Below are experts of layer 6 (counted from 0) of a mixture-of-experts language model. Rows are named router (the router's row for the expert) and show model dimensions 0-111. Each number is 200 + 40 x the weight over its row's rms, rounded and kept within 0 to 999.
After each expert's rows: a language model's description of what the expert responds to; "comes after" lists some tokens at least twice as common just before its tokens as in all text. This comes from a sample of Wikipedia text that the model never trained on. Tokens count by the router's weight.

# expert 21
router,269,106,151,196,172,233,249,216,206,195,232,169,222,196,215,201,228,180,273,195,242,248,155,186,164,155,150,209,235,177,191,257,212,210,238,130,159,232,252,248,175,257,243,146,201,135,171,184,179,201,155,218,185,266,185,165,191,181,168,208,166,194,109,141,149,223,285,233,229,153,197,195,157,230,225,259,173,144,139,206,138,217,127,154,216,137,179,138,215,198,221,143,262,132,246,200,174,211,217,139,214,230,188,214,204,222,184,259,123,195,156,201
Description: Digits in score lines, sports tables and pipe-delimited rows, plus LaTeX backslashes and braces, such as 0-4, 1 - 0, \right.
comes after: " |", "|", "}", "N", " /", ";"

# expert 55
router,189,178,160,240,197,250,232,197,194,135,213,157,210,226,232,255,189,134,258,159,227,225,169,193,220,150,187,215,240,167,229,233,175,196,211,121,197,148,264,184,139,189,169,165,198,209,204,205,234,209,174,255,173,246,205,138,230,159,146,257,213,217,81,203,112,227,240,159,225,124,214,175,105,185,267,255,232,172,176,251,188,151,230,278,156,217,136,255,197,220,203,176,220,184,237,159,176,194,237,216,248,188,145,173,215,244,217,245,108,198,196,256
Description: Capitalized first words of proper names and award categories, such as Best, Prime, United, Supreme, North, often in award nomination lists.
comes after: " the", " |", "|", " a", ":", ";"

# expert 44
router,204,118,196,208,155,237,197,183,205,167,282,196,197,180,195,283,132,245,201,208,195,187,132,154,213,118,178,283,169,193,164,224,256,200,183,104,172,219,220,224,203,210,254,162,218,185,192,163,175,162,144,223,232,248,218,186,174,174,138,212,168,243,189,218,167,208,263,184,163,196,169,230,135,220,265,235,240,96,224,290,163,232,165,252,238,179,181,186,219,240,164,158,223,188,218,174,163,154,221,151,232,227,166,196,285,141,230,225,182,162,123,172
Description: Newlines, heading markers (===, ==) and row-ending pipes at the boundaries of sections, episode lists and table rows.
comes after: "\n", " |", ".", "==", "\"", " =="

# expert 15
router,190,214,250,265,178,192,242,174,230,132,241,173,217,178,244,178,210,235,235,202,283,176,179,128,246,153,185,187,152,200,245,273,211,230,136,186,144,126,204,248,146,187,208,151,172,234,192,196,149,198,216,219,147,217,212,114,175,181,183,200,207,196,196,173,158,198,181,239,174,169,231,230,120,273,256,240,157,211,177,208,164,180,204,226,184,198,173,190,175,255,114,113,186,214,187,200,191,120,239,191,211,210,180,189,267,159,271,178,209,167,178,265
Description: Past participles after was/is/were, usually followed by in or by, such as held, released, located, founded, published.
comes after: " was", " is", " were", " be", " are", " been"

# expert 4
router,213,181,181,228,124,255,250,195,218,139,273,183,163,177,225,269,160,163,222,215,198,200,197,171,169,170,136,247,179,162,186,257,176,210,163,167,172,198,244,197,173,233,233,120,186,238,155,132,102,200,213,221,252,238,193,171,134,157,184,205,155,254,164,179,224,205,244,260,186,106,275,215,212,211,234,203,195,115,233,281,177,136,224,229,144,161,153,165,205,216,189,172,245,159,274,140,184,203,231,215,211,231,175,267,308,158,278,225,162,265,171,220
Description: Hyphen bullets opening list and infobox lines, plus the line breaks before them, such as - Born, - Location, - Pranab Mukherjee.
comes after: "\n", " two", " Jean", " one", " single", " al"

# expert 32
router,240,198,181,270,209,253,233,193,240,183,240,244,172,217,261,213,191,163,207,175,207,138,158,132,211,169,200,204,167,166,194,220,199,181,147,148,208,198,185,192,168,240,169,168,208,153,222,207,153,168,180,210,205,271,216,146,178,137,115,192,166,259,137,231,170,289,226,222,250,148,184,237,191,232,305,192,186,195,127,199,163,180,184,221,213,192,169,143,144,216,176,187,203,195,266,198,224,180,248,181,220,235,176,158,235,183,224,205,209,245,193,247
Description: Markdown table separator rows under header lines, plus topical nouns like population, history, Catholic, and section-heading words such as background.
comes after: " the", "==", " a", " his", " and", " The"

# expert 6
router,241,202,202,247,168,198,219,184,198,196,167,191,149,183,281,223,242,251,220,137,205,191,186,102,150,207,207,245,245,186,175,236,211,260,185,145,97,188,181,202,148,225,161,209,176,145,172,188,181,230,174,287,180,220,202,148,178,176,137,219,197,216,204,196,120,226,239,243,237,159,229,215,160,214,215,272,233,190,191,203,193,191,191,241,221,253,113,205,214,235,142,132,196,100,163,111,272,183,235,148,204,263,233,237,261,199,231,190,191,195,192,148
Description: Small number words and event verbs in biographies and incident reports, such as killed, died, married, finished, two, years.
comes after: " was", " were", " a", " and", " two", " He"

# expert 30
router,201,150,184,267,200,241,240,224,234,157,237,192,222,153,220,199,221,190,228,223,192,151,162,158,165,161,137,194,106,150,194,243,190,180,131,181,176,214,257,194,204,228,162,170,197,186,200,227,151,164,143,224,223,230,198,163,186,155,151,206,206,259,170,150,152,181,244,285,322,135,238,260,179,281,208,222,183,172,180,274,188,161,220,232,140,164,145,150,197,214,227,174,187,172,259,158,231,231,238,150,253,269,172,217,200,152,212,216,160,197,208,172
Description: First piece of capitalized names of peoples, places and historical entities, mostly in war and empire history, such as Cir-cassian, Mag-yars, Holy, Saint.
comes after: " the", " of", ":", " (", " a", " The"

# expert 50
router,181,202,190,249,173,253,198,229,215,183,213,208,234,173,185,229,231,208,243,191,229,217,230,158,163,115,174,223,198,213,201,193,200,212,225,144,186,203,205,276,180,257,138,167,241,171,163,161,187,201,240,246,202,220,163,173,149,151,136,209,177,199,149,151,110,232,240,239,231,141,228,163,204,209,247,268,225,169,224,265,167,159,183,261,143,136,167,168,197,161,211,144,248,144,248,163,215,141,247,184,187,282,161,189,238,205,226,248,126,185,175,229
Description: Words opening a noun phrase after the/of/and: numbers, U of U.S., Air, New, National, and -ty endings in Thirty, Ninety.
comes after: " the", " of", " and", " on", " for", " a"

# expert 61
router,236,165,166,203,169,229,219,174,198,193,211,211,192,152,260,210,162,234,217,209,223,226,205,104,227,203,249,309,194,185,205,216,271,240,175,122,201,195,236,232,189,201,217,155,190,227,208,187,199,226,145,243,160,254,200,191,179,132,157,256,116,281,134,231,138,201,246,237,207,143,193,258,68,212,203,219,210,92,215,247,184,184,197,201,246,186,150,199,200,245,173,180,293,229,212,130,171,200,270,164,238,281,191,200,268,154,218,249,193,248,143,158
Description: Pipe separators between cells in markdown tables of results, charts, and lists, plus semicolon-number cells.
comes after: "\n", " ", " 0", ")", " —", " 1"

# expert 23
router,210,182,236,303,166,210,240,174,169,123,216,177,210,178,279,201,224,206,179,200,237,183,221,115,192,153,218,260,184,225,176,271,192,219,196,184,154,181,212,228,102,206,176,173,219,190,183,212,163,183,169,224,116,223,136,189,165,185,106,211,218,193,226,218,158,231,221,233,203,119,203,219,154,270,309,235,184,168,187,206,155,126,174,259,259,172,157,226,207,236,130,130,200,193,206,210,199,145,297,204,195,250,189,214,267,174,238,176,175,184,160,238
Description: Past-tense and participle verbs and auxiliaries after a subject in narrative prose, such as had, has, received, released, expressed, and the -ed and -ing endings.
comes after: " to", " was", " he", " and", " also", " is"

# expert 0
router,259,207,269,217,203,244,220,164,200,157,201,177,203,210,240,223,197,195,249,227,290,256,211,152,151,160,106,212,245,145,197,254,218,202,173,111,189,204,220,244,169,209,208,178,179,201,189,164,165,164,215,243,163,218,183,144,148,141,91,196,205,208,138,197,118,231,247,182,261,158,219,272,201,230,213,244,241,165,185,232,174,183,213,180,239,116,162,225,181,240,192,158,236,186,230,74,167,227,183,167,218,290,148,215,228,211,272,195,193,216,192,189
Description: Digit pieces inside figures in tables and stat lists, such as the thousands group in 1,857 ft, 3,798 votes or 105,478.
comes after: " |", " 1", ":", " 2", " $", " 3"

# expert 52
router,228,183,226,242,181,199,198,191,164,123,265,128,198,126,243,204,204,184,280,276,264,181,140,198,226,177,134,272,176,183,198,250,197,213,114,152,119,244,242,253,175,245,208,172,208,206,153,144,122,205,156,253,205,207,205,197,203,145,191,203,228,227,97,169,168,195,289,186,251,137,247,189,188,244,234,208,195,106,157,268,119,173,248,235,228,184,207,212,186,227,188,201,196,223,247,164,205,212,219,222,153,243,121,190,237,193,250,233,152,256,205,165
Description: Year numbers in table rows, lists and career stats, often after a pipe or In, such as | 2025 (est.), 2010; 2009.
comes after: "|", " in", " In", "-", "In", ";"

# expert 62
router,239,173,176,230,136,209,222,180,211,164,229,228,201,180,245,233,159,258,219,209,217,203,155,164,261,197,140,243,148,146,175,240,237,213,194,133,133,205,229,264,134,224,168,135,209,218,162,154,136,179,184,252,215,239,197,184,175,203,124,166,144,234,172,186,60,212,236,257,163,120,157,233,177,219,295,211,218,168,227,302,156,209,213,255,259,194,158,157,215,230,215,137,233,203,199,109,143,186,244,168,213,236,177,162,229,165,237,188,193,164,173,213
Description: Sentence-final periods, often after a number or closing bracket, and clause connectors like but, while, because, however.
comes after: "\n", ".", "s", "==", " ==", "==="

# expert 37
router,251,199,196,270,155,177,193,178,173,145,261,192,199,176,280,172,166,179,205,239,212,189,238,134,176,169,226,218,172,205,164,272,207,193,209,176,185,208,240,245,95,207,153,183,233,202,213,174,204,196,136,232,143,208,165,107,191,175,120,226,198,186,200,201,127,207,289,256,202,171,226,225,169,241,305,163,204,186,235,222,112,147,166,207,247,185,127,211,196,251,196,142,220,208,203,198,146,179,282,207,254,241,212,146,213,192,244,253,183,167,124,196
Description: Function words in argumentative prose: not, but, has, had, could, because, however, especially not before to or only.
comes after: " to", ",", " not", " he", " and", " it"

# expert 11
router,261,215,193,234,210,239,237,166,208,183,185,128,190,196,234,222,148,190,237,196,176,181,179,211,164,162,192,207,152,156,194,240,194,208,208,141,165,216,253,243,134,131,219,138,186,172,233,175,218,173,178,235,158,241,180,185,209,143,99,180,140,247,165,234,142,254,241,170,200,137,216,221,197,207,232,267,182,180,208,246,217,203,181,216,181,176,193,211,216,229,222,206,236,201,195,158,177,215,249,162,218,273,208,198,289,194,243,241,157,194,144,165
Description: Operators, brackets and backslashes in LaTeX formulas and numeric tables, such as +, (, \frac, km, and decimal fragments like 6.9.
comes after: " |", "}", ")", " (", " \\", " 2"

# expert 46
router,198,136,245,203,219,264,235,152,282,197,238,238,199,167,235,276,150,210,249,222,207,188,178,159,230,207,201,240,190,142,160,223,218,235,193,217,209,178,238,243,135,192,234,188,196,145,130,146,164,141,124,232,171,217,167,120,232,197,150,238,177,239,189,205,98,246,321,196,208,144,205,200,140,203,261,211,194,124,222,217,147,207,177,231,220,140,175,208,219,259,188,131,258,195,197,170,205,233,247,197,215,234,158,201,216,151,256,260,188,219,153,152
Description: Line breaks and pipes that end table rows or start new ones, including |---|---| divider rows beneath table headers.
comes after: " |", "\n", ")", ".", "---|---|---|---|", " Win"

# expert 26
router,209,211,157,204,186,242,214,216,183,142,239,183,216,174,219,232,143,218,210,230,256,178,150,190,172,157,147,207,142,157,199,266,247,192,136,179,120,206,237,214,180,232,204,164,170,203,226,190,179,255,193,224,172,201,181,226,206,122,138,227,193,277,128,145,181,190,266,273,284,182,200,200,158,263,210,227,224,192,192,254,139,164,163,219,170,183,201,181,237,234,214,174,254,210,228,211,181,125,233,201,228,226,139,163,216,183,206,259,136,212,178,196
Description: Capital first letters or short first pieces of names, acronyms and abbreviations, especially "No." for number, e.g. No. 4, J-MA, W-DAM.
comes after: " (", "-", " \"", ".", "|", ":"

# expert 13
router,267,214,175,264,157,260,224,161,248,163,248,159,171,192,223,236,187,203,291,143,264,219,178,60,211,162,190,222,206,129,200,280,200,262,185,169,191,204,211,201,170,216,182,227,198,216,134,154,211,212,184,231,150,246,163,140,205,140,188,182,207,243,152,194,146,167,228,194,219,219,179,172,208,211,249,206,160,159,186,234,171,157,212,236,157,148,202,221,246,222,194,117,234,151,239,169,163,180,163,186,261,241,142,198,250,216,215,211,161,154,193,153
Description: Bare space tokens and digits filling table cells after a pipe, especially election result tables, plus stray spaces and pieces in foreign words.
comes after: " |", "|", " 0", " 1", " MPC", " 2"

# expert 33
router,235,151,183,238,125,273,226,264,182,177,175,189,160,180,223,251,209,206,228,145,286,200,216,168,180,156,220,261,194,161,135,223,194,201,187,97,115,207,238,184,149,194,123,210,208,183,220,213,153,215,159,223,132,212,204,164,206,176,142,225,181,236,216,189,158,250,243,215,207,163,222,241,135,196,239,241,299,149,202,230,120,199,181,223,212,186,155,202,198,175,151,168,227,171,245,148,221,190,230,181,209,219,225,160,278,178,265,175,187,172,198,181
Description: Subject pronouns and main verbs in narrative and plot summaries, such as he, she, who, was, works, died, guest stars.
comes after: ".", ",", " he", " He", " and", " was"

# expert 63
router,249,208,214,211,202,187,235,209,254,169,222,180,242,130,234,212,216,147,290,188,271,190,223,176,233,112,166,221,151,166,191,242,214,198,210,123,117,175,206,270,129,195,164,144,201,210,202,146,162,164,155,280,170,230,232,142,192,154,180,228,158,228,211,206,101,240,199,236,209,153,220,205,174,212,303,225,211,229,211,236,145,184,208,216,210,176,160,187,229,201,204,161,215,223,242,126,157,182,256,170,261,264,193,190,201,213,188,250,221,222,204,241
Description: Relative pronouns, conjunctions and demonstratives starting clauses, such as that, which, who, when, where, this, those.
comes after: ",", ".", " that", " The", " this", " said"

# expert 29
router,199,191,194,264,151,283,269,148,257,156,237,167,185,166,265,227,170,168,259,186,227,229,215,164,173,125,133,213,154,247,176,244,190,212,178,153,199,199,231,220,141,165,168,177,223,232,223,180,186,133,157,221,274,194,194,182,196,173,140,235,181,201,198,209,172,202,228,202,245,146,144,232,208,271,222,203,251,163,151,233,138,138,175,199,222,161,158,209,225,220,179,160,197,184,218,167,196,176,271,169,275,261,183,195,221,148,244,244,215,195,223,231
Description: Function words like of, the, in, within and throughout before place or institution names, as in District of Columbia and University of Texas.
comes after: " of", " in", " University", " Location", " at", " District"

# expert 49
router,222,227,172,234,193,222,195,180,189,170,216,123,140,187,256,232,134,243,219,230,161,195,188,176,204,165,224,240,143,138,211,142,186,184,154,174,175,182,220,206,113,242,170,156,206,208,175,245,137,182,159,298,158,209,184,171,155,169,170,221,167,266,97,191,185,212,219,249,275,179,203,219,203,217,231,251,205,219,168,289,243,120,216,210,179,233,172,218,216,256,196,177,176,216,236,182,162,156,266,146,216,205,176,189,207,191,214,200,169,136,147,197
Description: Adjectives and first word-pieces of ordinary vocabulary, such as social, public, human, natural, con-, dis-, ident-, often starting compounds.
comes after: "-", " a", " \"", " ", " and", " ("

# expert 47
router,225,216,223,283,204,211,205,227,219,198,196,190,167,120,271,224,162,119,222,210,213,263,182,187,189,189,209,170,260,190,179,214,245,281,203,194,159,190,161,163,204,187,277,146,199,204,149,139,156,165,195,186,157,217,247,167,177,206,132,184,143,273,181,135,174,200,194,217,293,174,191,173,162,220,241,237,152,168,174,217,225,133,163,186,162,227,229,215,205,237,162,166,210,181,208,199,159,125,312,149,216,244,162,189,217,231,220,242,213,256,251,213
Description: Field names at the start of infobox or list lines after a dash, such as CAS Number, Country, Genus, Species, Location and Coordinates.
comes after: "-", "\n", " Binomi", " •", "|", ":"

# expert 60
router,277,213,272,198,190,228,186,138,250,203,201,191,175,138,212,171,157,167,217,133,239,263,235,158,161,170,196,223,190,176,184,254,235,244,157,184,144,204,183,150,183,177,167,139,194,191,183,184,155,149,181,228,215,219,231,192,148,143,152,149,142,239,197,206,189,202,297,271,259,229,183,237,159,261,256,295,169,198,162,245,175,138,166,197,208,137,156,181,162,241,177,169,219,174,228,182,224,166,261,128,237,274,206,124,240,133,232,179,239,172,188,247
Description: Nouns and determiners describing geography, buildings and climate, such as building, town, river, located, and Average in climate tables.
comes after: " the", " a", " The", " is", " has", "The"